config = dict(
    n_layer=13,
    d_model=192,
    n_experts=64,
    experts_per_token=8,
    d_expert=32,
    d_shared_expert=64,
    activation='bilinear',
    moe_layers=[1, 2, 3, 4, 5, 6, 7, 8, 9, 10, 11, 12],
    router_score='softmax',
    normalize_top_k=True,
    routed_scale=2.83,
    balance_loss=0.00055,
    balance_bias=True,
    router_cosine_scale=10.0,
    init_std_router=0.00647,
    lr_router=0.00102,
    n_head=6,
    n_kv_head=1,
    head_dim=32,
    vocab_size=16384,
    norm='rmsnorm',
    norm_place='pre',
    norm_eps=1e-05,
    positions='rope',
    rope_base=10000.0,
    rope_fraction=1.0,
    qk_norm=False,
    attn_scale=0.177,
    tie_embeddings=True,
    parallel_block=False,
    init='uniform',
    init_std_qkv=0.0349,
    init_std_o=0.0433,
    init_std_up=0.0499,
    init_std_down=0.0499,
    optimizer='soap_variant',
    lr=0.00364,
    weight_decay=0.0,
    lr_head=0.00593,
    grad_clip=0.5,
    warmup_steps=200,
    schedule='wsd',
    decay_fraction=1.0,
    decay_shape='sqrt',
    final_lr_fraction=0.0,
    batch_tokens=[16384, 32768, 65536],
    seq_len=512,
    doc_mask=False,
    train_tokens=249100000,
    steps=7721,
    dataset='wikipedia_en',
)
Below are experts of layer 10 (counted from 0) of a mixture-of-experts language model. Rows are named router (the router's row for the expert), down (a neuron's output weights, with its number) and show model dimensions 0-191. Each number is 128 + 24 x the weight over its row's rms, rounded and kept within 0 to 255.
After each expert's rows: "raises" lists some tokens whose logits its average output raises strongly, later layers aside. This comes from a sample of Wikipedia text that the model never trained on.

# expert 37
router [104  98  60 167 100 172 107 108 185  96 129  97 130 133 107 123 144 126 153 135 115 157 113 139 189 147 109 170  93 145 134 167 127 113 118  90 131  71 101 112 136 151 168  97 103 133 152 152 131 158 164  96 112 144 134 110 135 128 133 101 140 142 114 117 104 129 141 124 133 101 112 137 175 153 130 110 137 112 118 130 139 184 106  97 128 126 159 138 167 126  98 133 121 114 137 127 108 104 176 153 136  99 102 120 153 126 128 140  95 132 152 107 142  99  82  75  95 158 131 155 151 138 126  79  91 154 114 111 117  73 113 115 127 138 146 114 101 105 120 112 121 130 117 120 105  93 141 119  89 140 136 111 124  85 123 135 119 131 100  86 138 107 106  91  90 156 144 165 120 117 124 151 149 123 149 119 120 124 106 108 165 109 129 120 125  93 121 123  86 146 137 114]
down1 [114 118 103 135 133 178 131  57 142 145 149 150 133 134 138 138 155 126 120 149 132 126  69 103 123 157  85 103 116 176 172 129  92 127 114  95 128 175 126 122 158 133 113 135 119 143 135 151 147 149 121 124 201 126 136 141 134 142 130  94 151 120 126 131 131 129  67 129 154 116 106  83 165 142 128 130 115  82 102  93 153 130 155 162 150 133 109 124 128  93 109 135 179  99  92 131 115 130 130 168 152 109 142 166 106 143 106 118 138 112 142 116 156 124 163 133 119 149 124 157 147 118 129 101 137 136 154 104 122 140 117 129 142 110 137 135 150 134 117  71 146 132 156 139 155 131 101 131 114 116 168 121 126 107 116 104 124 135 130  89 122 102 131 106 151 158 113 155  98 154 159 126 101 104 156 126 151 133 141 139 178 145 133  96  81 129 187 136 156 147  64 159]
raises: ",", ".", "th", "\n\n", "\n", "th "

# expert 23
router [150 129 129 147 138 158 155  99 105 117 112 164 116  98 151 109 135 120 134 159 158 103 107 129 123 143 148 158 178 135 140 112 142 145 113 146 161 122 163 119 109 133 128  87 103 127 107 157 121 119 102 140 164 157 133 133 118 130 108 151 166 144 112 155 138 108 149 176 145 128 103  97 102 135 168 178 173 165  94  68 145 126 122 117  84 147 108 144 133 108  96 130 142 155 157 121 181 107 129 140 130 152 125 121 136 133 107 165 105 163 130 140 114 112 155  71 130 144 138 137 116 172 129  85 115  92 165 153 126 162 132 130 191 105 109  96 137 132 150 180 119 132 100 154 160 149 134 135 127 119 116 186 136 111 142 159 156 123 119 108 140 133 153 141 143 127 135 137 162 123  91 126 106 118  92  99 140 146 147  98 149  97 176 155 142 139 139  92 159 154 137 117]
down0 [152 140 115 140 110  95 143 177 100 100 133 137 119  95 138 114 125 154 119 120 153 131 141 173 122 156 104 106 137 158 163  93 147 150  99 152  90 151 128 124 157 148 148  98 168 123 136 112  86  82 150 123  87 104 115 162 110 172 105 143 133 176 103 152 154 131 128 150 112  81  93 133  91 111 147 135 178 149 140 107 101 159 135 129 125 134 155 146 143 175 113 114  63 140 110 100 117 109  88 134 157  88 167 114 113 112 148 122 119 106 127 144 107 160 141  98 133 155 159 136 142 140 134 171 117 139 147 129 107 100 130 160 131 141 104 122 130 100 148 161 144 103 142 153 105  91 136 137 159 129 179 136 158 148  90 108 160 119 147 122 107  95  78 161 125 141 112 102 105 131 148 147 128 138 153 140 131  87 129 157 140 129  99 166 134 148 146 120 129  91 130 105]
raises: "and ", "by ", "to ", "in ", "within ", "as "

# expert 29
router [136 136 141 104 135 122  99 101 121 123 144  99 101 164 154 130 140 123 153 169 121 103 139 159 146 141 188 130 122 105 124 147 104 111 127  77 108 114 129 131 161 145 166 166  87 145 145 140 144 137 137 116 103 131 133 121 119 109 129 124 165 175 116 135 175 125 137 128 152 113 133  90 103 152 146 137 107 110  87 140 125 118  84  93 137 100  69  88 110  88 128 128 134 123 141 134 105 108 157 157 154 110 140 126 123 159  81 106 133 127 154 114 145 101 120 138  86 146 119 109 147 104 138 125 124 137 125 128 135  85 142 141 107 118 123  79 149  97 148 149 136 109 146  83 159 101 117 108 106 105 148 103 152  91  93  99 158 135 124 123 131 114 128 124 136 164 149 151 132 211 150 133 141  76  96 111 110 169  96 132 158  99  84 175 123 115 111  89 148 144 105 122]
down0 [ 84 168 164 154 158 145 107  97 140 132 127 134 125 132 140 115 143 116 101 140 148 168 113 118 113 132 134 137 126 144  83 112 145 128  98 121 147 160 107 100 112 157 162 113 128 139  81  86 128 121 138 140  85 161 134 111 128 131 130 128 123 121  98 134 133 162 143 149 104 142 145 155 145 125 100 176 164 121 149  90 159 167  81 152 128 125 119 136  77 161 111  82 126 150 125 141 144 153 138 177  72 146 100 126 157 131 143 150 123 109 154 105 170 172 146 112 153 130 178  95 106  64 141 131 157  97 125 148 174 124 155 135 141 136 142 115 112 154 136 142 114 106 161 155 133  83 136 102 126 137 173 139 138 165 101 110 135 122 139 143 151 156 124 104 103 143 100 147 162 145 106 138 114 160  86 107 108 134 119 116 110 124  89 130 118 148  93 132  97 166 148 139]
raises: "5", "9", "3", "4", "8", "6"

# expert 50
router [126  84 135 123 130 153 143 136 140 152 175 143  95 196 119 102 147 166 138 134 112 144 145  85 126 174 129 134 140 127 162 153 104 133 172 133 102 148 123 137 158 114 138 115 141  95 109 128 119 151 126 113 130 153 138 140 140  86 136 148 156 143  99 141 152 153 134 156 130 150 154 116 133 128 124 159 114 115 106 118 143 127 124 115 124 161 140 145 155 132 107 144 122 119 106 144 123 150 131 119 137 125 120 137 135 164 121 122  95 102 161 161 158 103 138 118 167 219 122 157  84 107 155 124 123 117 118 126 104 110 113 165 132 107 182 139 111 118 150 119 149  97 143 109 127 123 129 123 130  87 114 137 126 118 104 142 103 134 179 127 113 120 169 142  88  85 144  89 136  84 154 107 154 130  74 117 108  87 172 182 131 111 116  99 101 127 141 152  86 137 100  67]
down0 [143  95 115 118 142 130 154 138 169  92 166 136 105 139 135 103 123 151 112 133 120 134 114 164 146 131 141 166  78 147 106 141 112 105  93  88  67 154 140  92  82 140  95 126  96 143 112 128 118 101 130 116 129 147 131 163 116  99 136 132 110 105 133 103 147 112 133  97 133  94  98 107 176 123 124 120 127  94 147 147 133 129 141 102 119 156 151 138 142 159  95 169 150 138 135  87 144  97 152  89 128 140 167 125 151 148 142 133 122 137 146 123 125 147 150 108 163 146 133  86 159 139 169 111 105 147 120  51 154 133 137 156 138 127 123 120  74 180  93  92 119 157  89 161 128 145 119 120 110 111 123 118 119 128 103 146 115 154 118 165 114 101 142 130 109 123 123 116 132 179 142  86  98 150 103 111  97 111 150 133 156 103 120 121  69 146 166 141 114 133 156 111]
raises: "as ", "re ", "ar ", "-", "ore "

# expert 35
router [122 114  99 130 114 146 104 108  87 159 147 138 157  95 139 131 123 151 164  73 102 112 133 104 140 135 110 138 127 138 143 130 132  91  69 122 135 145 179 146 155 168 102 117 104 130 128 105 130 128 114 129 176 124 135 155 126 133 106 100 138 107 114 149 132 133 128 110 127 134 139 136 170 129 119 121 159  89 181 126 113 147 108 149 124 134 137 129 118 124 161 121 152 123 156 120 164 158 140 129 171  83 143  99 111  97 141 136 181 161 103 116 144 124 115 132 156  48 129  94 168 127 100 104 152 141 101 121 104 136  90 122 113  98 136 164 137 134 122 120 135 159 139 145 137 124 160 151  99 179 123  75 163 136 145 132 101 164 126 131 148 133 178  99 117 142 141  97 153 108 135 143 139 140 168 146 157 158  96 112 134 157 132 184 111 149 161 151 126  98 125 173]
down0 [150 115 142 131 110 105 103 180 127 125 132 105  85 133 106 140 124 108 112 142 123 165 131 124 147 191 152 117 130 140 110 116 115 110 144 139 118 116  96 140 117 117 132 124 166 137  92 142 122 108 146  87 125 138 128 164 119  91 108 111 110 132 111 115 134 126  72 152 150 148 154 118  90  87  84 107 139 111 119 157 143 136 155  80 127 128 135 137 160 112 146 104 155 115 122 141  69 115 124  96 112 124 131 147 112 140 102 136 136 130 126  97 107 125 139 142 190 144 138  90 121 141  82 103 140 163 130 104 143 125 144 123 152 110 119 109  68 107 140 150 147 145  48 148  77 132  76 109 167 133 140 141 129 157 118 109 150 144 136 156 126  84 174 156 114 144 145 138 101 123 154 131 108 130 138  96 115 114 141  72 130 110 140 110 121 144  73 122 163 168 131  98]
raises: "ide ", "ies ", "ist "

# expert 57
router [135 158 147 145  82 122 116  81  59 153 161 111 154 126 102 130 104 143  81 128 137 150  98 108 166 153 105 119 109 211  83 158 127  86 134 102  77 130 129 132 157 121 119 122 120 128 137  82 106 140 115 127 138 128 130  90 115 120 109 126 118 131 136  77 120 128 130 157 124 120 139  87 195 125 131 117 133  98 134 152 151 116 117 119 120 101 153 168 138 149 142  97 181  95 135 112 157 130 138 107 144 123 122 162 124  88 138 123 145 153  99 108 123 143 115 131 114 121 132 151 117 132 104 147  93 130 111 162 106 116 151 110  97 113 123 119 133 134 127  84 127 136  99 124  84  78 143  81 104 146  83 128 117 141 165 131 152 118  94 144 140 171 131 127 179 127 114 132  95 138 150 111 154 149 131 105 133 110  73 158 128 136 121 112 138 119 158 113 153 126 135 122]
down0 [142  86 161 135 174  97  92 134 137 133 150 123  84 145 157 116 151 139 129 134 150 151 132 161 120 140 133 133  90 102 141 171 106 143 125 168 146  74 133 154 128 149 140 133 129 130 158 125 147 126 133  80 140 135 167 103  42 136 103 137 117 149 134 138  89 124 100 124 175  95 151  94 160 155 156 120 165 120 128  86 107  94 119 120 103 119 170 127 137 161 132 126 131 102 121  83 116 163 135 141 137 161 142 100 136 112 101 132 137 145 143 101 146 140 117 105 149 145  94 108 138 163 100 150 137 134 110  96 112 111 137 131  78  91 169 127 113 170 126 124 154 157 162  89 138  86 116 152 145 126 110  95 122 140 121 144 107 120 143  74 108 103 144 100 118 127 147 132 192 166 122 113 129 131 103 110 151 150  97 128 143 140 120 138 140 106 133 121 148 153 136 162]
raises: "ym", "ure", "ile", ". "

# expert 56
router [116 103 123 128 144 150 100 152 113 120  95 109 168 142 115 122 107  93 122 141 132 103 135 117 146 173 148 136 137  79 146 114 155 166 126 137 163 171 129 120 133 167 156 108 135 126 121 166 125 155  91 153  97 165 128 119 127 161 119 157 130 161 105 147 159 114 157 120 150 125 162 166 102 168 182 163 122 159  90 135 130 153 103 133  90 157 133 127 137 121  91 143 125 129 143 156 138 103 123  90 140 134 106 108 174  87 109 132 133 146 121 153 135  99 157 123 139 104 156 102 135 124 122 107 126  84 130 139  77 124 140 118 118  82 102  89  85 113 138 147 135 139 123 153 127 149 139 144 165 148 148 141 168 138 137 118 115 118  70  70 129 165 117 153 113  96 155 142 156 148  92 132 108 129 156 106 164  85 145 114 121 109 162 120 147 148 135  81 146 149 144 106]
down0 [118 139 166 124 116 170 146 151 154 165 116 129 161 115 107 114 153 109  91 155 100 136 159 122 157 106 131 127 122 104 124  99 126  88 130 133 182 109 137 132  84 137 142 124 145 106 154 130 196 148  95 118 159 108 116 136 151 158 121 106  96 155 161 120 135  95 102 130  96 122 147 122 164 138 152 115 113 107 114 142 106 131 123 117 149 159 119  84 147  67 130 150 152 131 109 145 119 112 123 133 111 114 121 156 127 117 113 109 170 156 126  85 185 134 135 107 157 172 122 102 119 169 146 174 135 112 122 131 133  93 101 129 147  95 128 138 132 115 130 109 137  73 168 146 141 158 124 150 146 107 160 115 139  86 166 170 130 141 123 143 140 112 147 170 135 118 144 120  80 116 133 112 168 114  78 166 155 132 134 103 126 154 142 152 160  89 102 132 135 151 137  90]
raises: "in ", "alongside ", "almost "

# expert 32
router [174 123  79 119  99 123 137 155 140 122  96 138 141 140 171 135 121 121 130 157 135 119 130 172 159 126 128 100  94 124 148 109 131 126 129 122 155 121 129 123 134 114 147 175 153 146 158 164 132 139 177 118 162 135 113  89 129 110 149 108 111 108 157 110 125  99  88 136 139 124 169 108 118 144 119  95 127 105 105 187 136 112 148 179 117 161 147 113 100 119 119 172 179 126 120 144 126 152 133 128  96 127 112 120 169  89 133 118 124  97 116 188 133 140 109 169 141 168 111 142 124 139  92 127 121 150 154 133 105 123 118 118 103 159 124 105 116 163 141 151  86 167 158  99 150 172 132 169 123 156 120  77  85  96 139 127 121 113 105 118 115  97  90 130  93 156 131 173  95 160 141 154 116 112 153 150 109 132 113 117 162 115 167  98 158 113 108 126 140 103 149 130]
down0 [139 127  89 145 160 133 183 128 103  89 108 129 110 109  72 124 140 115 136 143 132 155 143 123 172 115 127 140 119 132 148 138  89 143 143 155 159 148 125 162 138 117 124 112 132 147 122 141 134 149 139 114 106  96 112 100 152 115 152 126 138 117 126 144 139 119 123  86 134 167 130 127 147 107 110 131 159 163 111  72  91 163 141 101 122 132 139 128  81 137 110 126  78 168  75 115 155 133  81 133 122 118  98 146 141 152 123 124 111 121 125 106 112 193 101 114 157 134  95 120 164 156 122 102  97 110 101 153 143 146 119  94 108 137 158 141 161 114 194 131 118 101 194 134 149 117 119  76 149 119 117 103  94 147 136 153 131 121 140 111 121 131 174 100 111 145  96  88 154  97 125 138 151 144 121 159 110 144 186 121 142 177 120 126 143 138 110 134 152 131 117 155]
raises: "79", "89", "90", "76", "99", "6"

# expert 45
router [112 110 110 139  90 127 112  97 173 102 188 125  68 124 129 138 128 131 162  82 134 127 133 125 107 125 103 150 146 117 158 146 142 123 135 131 125 133  96 110 163 133 135 106 145 116 104 125 113 177 110 112 113 118 152 160 136 152 130 155 172 166  89 131 129 108 141 154  97 121 107 152 168 142 167 128 169 101 108 100 165 138 124 126 142 124 159 125 145 126 131 140 138 139 102 135  97  96 145 135  94  92  57 126  76 146  80 131 112 103 127 130 125  79 156 109 110 163 150 120 140 164 134 102 154 112 100 119 114 120  88 127 141 112 158 147 101 136 130 152 126 161 123 117 137 108 116 105 151 142  97 119 114 117 100 119 132 135 115  80 139 119 118 121 110 110 137 108 170  90 135 121 180 113 166 126 128 133 166 127 116 118 165 134 135 177 128 120  66 175 110 150]
down0 [172 139 137 109 122 154 125 137 176  93 160 125 136 134 162 145  86 136 138 140 125 117 133 193 119 191 125 126 118 137 134 136 135 120 136 151 154 160 141 112  96 204 153  96 114 129 148 140 129 111  76 130 110 133 120 125 133 105 138 161 116 129 100 167 139  80  97 161  69  85 131 104 135 142 102 150  80  86 107 101 112 135  99 119 145 147 151 103 130 114 130 126 122 130 119 163 121 133 109  79 136  97  78  89 158 119  93 104 130 125 133 120 126 113 105 151 102 114 187 119 111 140 148 131 106 100 111  86 109 124 104 103 129 164 150 121 101 111 112 132 163 133 125 108 131 101  83 138 144 113 107 147  99 126 136 178 133 133 118  98 153 117 119 122 137 118 134 107 140 125 104 177 157 126 157 105 141 162 131 139 135 127 152 163 121 153 156 161 124 119 105 127]
raises: ".) ", ". ", ", ", "., ", ".\" ", ".\""

# expert 26
router [111 124 161  68 130 101 118 111 160 137  79 108 123 150 129 144 117  94 146 175 122  90 153 168 119 137 151 115  72  95  96 127  70 129 129 105 111 123 121 134 178 173 168 100 172  97 151 132 147 151 137 123 126 124 141 124 127 129 138 127 143 145 104 100 130 108 110 118 124 127 109  98  89 139 132  95  92 106 100 142 137 129 104 104 150 119 137  96 153 155 168 114 148 108 133  97  66 132 134 150 117 166 124 106 151 118 139 147 108 119 140 132 120 150 125 118 157 106 121 145 119 161 169 168 113 150 138 106 106 134 162 165 141 160  77 138 182  76 118 107 142 154 132 142 104 135 106 138 120 114 123 104 103 148 104 149 142 130 112 110 121 165  96 113 141 136 114 130 138 190 132 160 116  86 138 125 140 130 143 116 157 157  84 109 153 117  93 133 101 118 126 133]
down0 [140 105 116 139  75 112 143  92 133  78 128 168 138 145 163 110 100  79  84 192 155 145 129 164 113 117  82 135 118 149 139 133  99 147 106 117 135 148 108 166 121 154 110 149 115 121 132 149 144 126 139 102 120 150 126 147 134 144 102  87 157 138 127 105 111 100 147 153 111 116 124 181 134 146 144 141  99 152 118 142 129 147 143 146 165 137  87 121 111 134  94 146 152 140 130 131  73 151 121 136 139 103 144 105 161 131 136 104 139 147 164 159 168 151 117 137 106 121 146 120 137 108 137  98  98 165 127  82 149 154 141 112 137 110 161 115  86 102 116 116  92  94 107  83 166 154 153 122 132 142 111 123 104  74 103 114 125 150 106 100  84  67 155 126 115 110 163 126 104 114  99  84 156 113 137 153 122 124 133 132 130 157 154 161 121 128 151 135 112 115  90 134]
raises: "c", "its ", "place ", "a ", "the "

# expert 19
router [120 144 137 123 184 154 111 138 136 102  96 124 121 115 150 121 123 140 130  88  84 122 114 104 128  99 149 128 123  99 128  86 119 114 134 158 102 142 134 154 100 153 119 141 144 121 146 135 165 128 115 128  65 155 112 126 121 101 101  92 119 160  92 130 131 147 126 146 139 113 123 124 114 145  80  85 109 172 140  86 122 159 125 132 112 136 107 160 103 125 142 121 135 104 148 116 154 101 114 146 167 154 103  92 161  97 162  89  77 165 141  92  92 111 184 127 128 104  97 142  96 121 165 101 143 146 180 104 131 107 163 143 123 126 130  77 133 114 179 173 132 116 138 132 110 144 110 127 116 158 132  89 137 164 117 139 121 156 147 134 128 147 127  96 118 120 121 135 124  93  94 147 133 139 150 118 118  91 108 128  82 142 137 108  77 172 164 115 103 136 158 146]
down0 [104 147 182 107 130 105 130 134 130 171 138 119 126 139 141 110 108  97 122 159  97 144 117 145 123 143 129 110  77 105  86 107 151 121 135 125 107 159 123 114 162 116 114 135 120 129 146 161 121 120 109  98 150 107 116 133 138 139 124 152 122 150 188  82 136 148  90  87  92 114 124 150  96 124 119  85 154 135 111 146 119 112 202 151 134 168 101 150 132 112 134  88 170 105 115 133 132 151 179 136 110  93 140  90 147 109 111 137 129 106 121  87 179 121 150 114 118  86  98 112 116 122  96  90 126 128 104 127 138 118 131 111 134  98 105 136 147 116 139 131 118 159 127 127 100 146 127 139 177  84 114 109  78 101 112 116  72 124 114 163 151 139 114 122 137 107 136 132 155 128 139 158 114 133  97 100 184 153 117 129 152 131 145 124 121 174 134 151 164 130 119  69]
raises: "(", "\"", "in "

# expert 11
router [136 113 110 185 142 130 129 130 164 107 115 145 138 134 134 155 128 167 159 122  97 141 134 119 160 127  86 186 134 164 139 135 112 126  89 155 114 127 123  99 135 131 106 153 131 142 118 117 170 154 139 144 106 133  66 102 134 109 147  93 134 161 130 115  96 118 122 169 103 130 101  97 138 108 134 167 136 117 119 126 144 151 127 162 155 115 138 115 189 142 143 146 108  83 136 126 126 106 168 113 126 150  69 138 151 142 144 134 159 124 110 168 159 105 135 113 124  83 164 104 137 152 141 130 117 147 129 141 156  94 165 112 133 132  84 108 102  99 153 135 117 162 130 113 143 124 100 116 161 148 133 115 181 139 145 174 168 107 118 132 131 151 139 133 110 123 147 162 114 123 139 111 125 125 128 132  56 106  95 137 132 171 177 104 123 166 166 129 119  80 110 110]
down0 [147 167 108 128 128 153 112 150 139 124  92 155 136 135  96 128 161 160 132  89 166 117  98 118 143 101 142 150 133 114 132 118 153 125 139 164 138 133 169 168 118 105 138 108 120 101 107 139 128 112 119 154 153 176 135 138 147 120 174 135 120 145 162 102 123 106 140 171 126 145 148 136 151 140  72 146  86 116 143 134 119 125  75 145 152 146 172 135 167 120 126 159 100 147 140 107 169 155 154 118  99  95 142 110 176 116 140 145  88 172  97 141 116 140 120 103 163 134 165 171 123 137 129 118 136 133 155  89 143 139 118  92 148 117 155  86 123 117 108 171 134 110 136 109 103 144 120 150  91 132 143 152 141 136 129 164 174 130 107 117 145 115 115  98 128  90 112 139 118 102 162 157 162 147 133 108 128 111 114  92 196 111 167 113 150 136 107 157 180 153 113 121]
raises: "C", "C ", ". ", "F", "-", ", "

# expert 8
router [171 126  82 119 115 126 100 118 154  85 107 104 116 125 142  87  95 153 117 127 169 148  84 123 183 126 118 143  85  97  99 108 136 143  86 124 127 148 137 117  94 151 112 119 124 153  98 108 142 109 122  99 144 126  96  96 123 125 161  86 152 137 113 165 111 131 179  98 138 114 104 117 145  96 123 107  95  82 147  95 121 108 126 133 151 123 170 153 154 120 110 157 140 139 160  89 117 140 110 169 112 158  75 141  98 117 123 122  98 130 123 115 154 131 153 128  90 133 121  54 165 120  77 102 121 158 133 125 117 158 142 120 123 137 184 132  91 126 152 143 107 106 158 102 118  94 162 124 146  89 113 112 145 108 108 110 138 120 144 126 186 111 141 144 131 112 113 142 115 130 139 145 121  94 127 104 135 120 109 118 123 141 117  89 128 105  84 150 133 120  97 131]
down0 [137 134 163 121 128 104 126 139 154 136 115 155 132 136 148 157 153 131 140 123 128 137 142 114 136 159 126 120 188 142 128 111 144 118 148 150 151 137 146 149  71 119  69 107  98  98 116 151 122 142 135  96 128  96 125 118 183 167 152 137 119 127 128 148  93 162  97 154 144 123 132 131 142 127 128 129 122 164 165 133 121 104 134 119 104 151 116 140 100 160  97 109 108 135 143 120 150 118  94 129 118 167 126 140 124 160 140 125 164 162 142 164 127 159  96 176 143  81 132 160  94 166 119 155 138 113  88 157 122 152 130 128 205 102 133  95 140 132  72 134 130 105 124 138  98 154 169 138 156 125 114 101  67 163 107 151 111 134 136  88 148 146 103 148 103  85 156 155 114 119 137 117 132 156 100 114 137 114 146 123 122 155 190 112 129 141 128 150 146 132  98  83]
raises: "\n", "\n\n", "\n ", "\n  ", ")"

# expert 7
router [136 139 111  98 157 158 141 140 102 152 152 109 137 188  73 114 120 131 115 140 126 123 136 158 144 125 147 138 126 184 157 102 113 140 130 166 130 126 134 129  96 127 150 126 110 139  74  90 163 163 144 134 129 111 117 140 129 140  92 117 167 149 142 137 125 152 120 130 179 120 124 149 109 138 128 119 104  92 119 117 153 138 135 118  70  98 103 151  72 153 102 158 153 166 131  99 139 128 146 116  89 171 155 117 112 148 105 136 105 167  96 175 130 121 155 150  91 114 110  91 124 161 130  83 107 126 102  99 146 124 114 143 120 162 103 130 119 138 113 110 116 155  99  90 152 137 144 178 159 143 182  93 133 135 100 108 137 162 119 113  93 154 122 127 165 114 122 128 115  98 115 137 144 179 167 119 117 170  93 138 120 105 138 105 148 112 147 109 147 135 118 101]
down1 [155 144 129 115 147 131 117 155  83  93 188 164 138  91 124 132 136 117 127 109  96 132 126 138 136 147 157 135 114 139 159 133 109 134 124 145 132 147 133 120 113 120 176 141 145 122 136  95 117 131 149 128 189  86 132 153 130 107  88 136 168  72 120 109  99 147  74 122 140 136 148 146 133 114 102 152  85 122 132 175 120 113 157 131 108 150 128 134 120 125 133 114  82 160 148  88 135  76 135 120 154 117 157 171 104 141 116 104 123 112 132 121 145 135 155 122 142 158 113 120 146 157 127 127 151 135 111 113 149 130  92 115 115 136 145 129  97 100 112 111 161  87 104  97 160 148 134 137  99 127 183 123 108  85 133  88 124 135 117 125 156 148 100 135 156 180 140 152 151 103  69 130 131 153  69 131  99 104 120 131 106 143 116  81 119 106  99  87 171 132  98 129]
raises: "| ", "|", "response "

# expert 1
router [132 124 121 130 157 111 161 128 156 166 131 164  72 135  96 147 117  75 168 169 121 114 133 141 106 142 132  86 116  94 158 164 185 139 145  98 111 104 132 125 128 131 149 123 129 174 111 153 100 119  89 157 150  84 148 114 130 134 142 146  90 114 128 117 149 102 117 127 146 151 156 102 173 116 153 144 144 142 152 109 110 136 154  77 139 110 120 132 125 146 151 138 132  68  92 177 115 131 154 126 124 118 127 115  90 157  96 140 135  93 161  89 115 114 163  99  84 122  94 114 153 133 100 115  93 170 105  76 112 160 139 116 110 124 165 102 157 113 142 107 136 127 162 145 140 116 126  87 125 111 120 133 145 168 119 103 141 108 147 163 103 126 162 131 141 137 108 130 133 103 129 101 129 148  92 138 120 116 142 124  80 168 106 143 152 133 160 152 138 125 116 116]
down0 [118 136 146 112 178 176 128 155 117 168 109 146 173 171 131 119 128 140 115 139 107 133 144 125 146 151 151 109 170 137 140 166 118 110 121 143 132  93 113 122 151  91 145  94 116 151 135 105  80 116 111 141 129 102 165 100 157 130 136 115 130 137 127 138 113 123 138 124 113 111 121 119 140 142 169  74 136 144 169 125 121 135 102 100 102 139 144 134 169 131 102 100 106 140 120  89 141 116 157 121 121 141 117  83 154 119 123 106 114  69 162 137  93 117 131 132 150 104 110 117 151 143 140  84 136 163 168 172  89 110 134 135 104 134  64 136  85 169 136 165 155 122 110 174 126 115  89 135 101 143 169 107  87 118 133 138 121  99 134 148  94 158 164 121 149 121 144 161 156 106 146 114 112 126 164 146 139 142 103 116 123 109 101  93 146 105  93 131 154  94 145 171]
raises: "ti", "er", "e"

# expert 61
router [116 113 130 122 124 139 175  88 145 136 166 167 115 144 106 148 163 131  98 110 127 112 132 110 138 107 125  87 156  83  96 160 159 172 109 124 113 122 124 149  96  90 153  97 175 151 134 143 137 146 125 112 137 135 188 138 140 149 133 155 175  98 103  86 147 125 104 104  78 145 117 153 135  89 133 131 150 130 165 122 140 160 160 100 124 111 144 117 125 162  98 109 159 103 129 127 120 120 131 153 143 152 141 128 102  93 155 107 103 147 155 128 145 159 129 111 113 126  74 151 161 130 143  90 149 123  98 106 143 150  89 123 122 116 119 125  99  96 175 113 108 162 106 130 106 156 139  93  98  77 126 123  94 123 136 119 101 152 175 140 109 101 152 123 123 117 148  76 100 104 124 146 169 141  96 139 181 112 140 116 113 124 161 137 139 133 123 152 117 153 111 109]
down0 [ 69 141 108 118  81 134 116  92 109 109  95 127  98 102 128 127 154 122  75 125 144 174 142 119 126 126 132 127 134 167 160 117 139 164 129  68 171 112 136 159 154 104 131 134 121  95 129 148 109 116 135  71  98 109 145 130 129 167 160 159  96 165 184 142 159 116 161  94 117 121 129 117 114 106 139  78 108 159 162 117 166 118 114 162 122 131 115 119 116 123 101 157 116 178 120 126 116 122  92 129 131 100 119  68  93 150 105 106 144 141 149 102 159 111 114 166 134 129 151  82 120 152 110 152 116 107  85 131 123 116 151 117 115 121 106 149 122  96 146 117  88  99 130 105 160 123 151  99 109 126 121 136  92 135 132 141 127 131 160 100 149 129 130 181 119 132 153 149 151  96 109 153  94 131 141 120 119 109 158 120 149 106 139 131 153 135 128 151 111  92 110 166]
raises: "og", "oph", "ari", "eg", "om", "ogen"

# expert 3
router [149 138 106 154 145 123 124 114 106  85  98 136 155 103 140 130 113 143 150 100 162  91  94 144 144 118  99 119 166 127 122 100 113 128  91 130 157 140 144 150 135 167 150 149  99 124 181 146 172 126  97 149 123 126 130 175 105 104 132 166 150 134 139 134 109  92 117 113 135 175 110 132 102 143 123 143 169 162 138 136 170 138  94 124  70 145  96  99  73 166 142  88 156  99 133 114  81 116 133 108 139 138 189 122 123 110 106 126 118 153 145  87 111 132 159 130 129  86 125 132 132 110 180 159 128 149 151 158 150 118 148 161 163 131 100 111 140  90 140 152 127 131 110 116 188 174 132 118  85 109 118 132 161 146 105 144  98 109 127 152 109 128 142 168 157 150  92 131 113 135 102 147  98 129 111 148 118 133 118 135 145 153 132 129 144 133 114 123 168 108 128 104]
down0 [126 114 162 139 159 171 130 105 129  99 100 131 171 161 120 146 156 111 128 105 121 152 132 139 161 162 115 155 146 117 105 128 129 147 131 126 138 140 152 126  98 163 124 142  94 164 122 113 150  97 135 120 143 150 137 100 149 158 162 126  88  82 136 120 111 123 141 173 108 148 169 129 123 141 144 122  88 138  86 138 138 115 148 156 156 140 113  94 173 147  75 160 122  98 156 118 145 138 113 107 153 126 136  97 138  86 102 122 146  75 109 116 125 111 114  92 133 120 147 136 124 140 110 137 122 111 110 159 187 160 106  84 101 122  80  92 156 125 122  95 129 131 111 149 121  99 161 143 160 144 132 118 113 157 109 173 127 151 123 133 157 111 147 156 138 145 123 181 123 136 117 124 110 158 142 157  93  74 106  79 134 157 137 113 162 122 117  77  99 153 119  98]
raises: "from ", "of ", "— ", "in ", "as ", "because "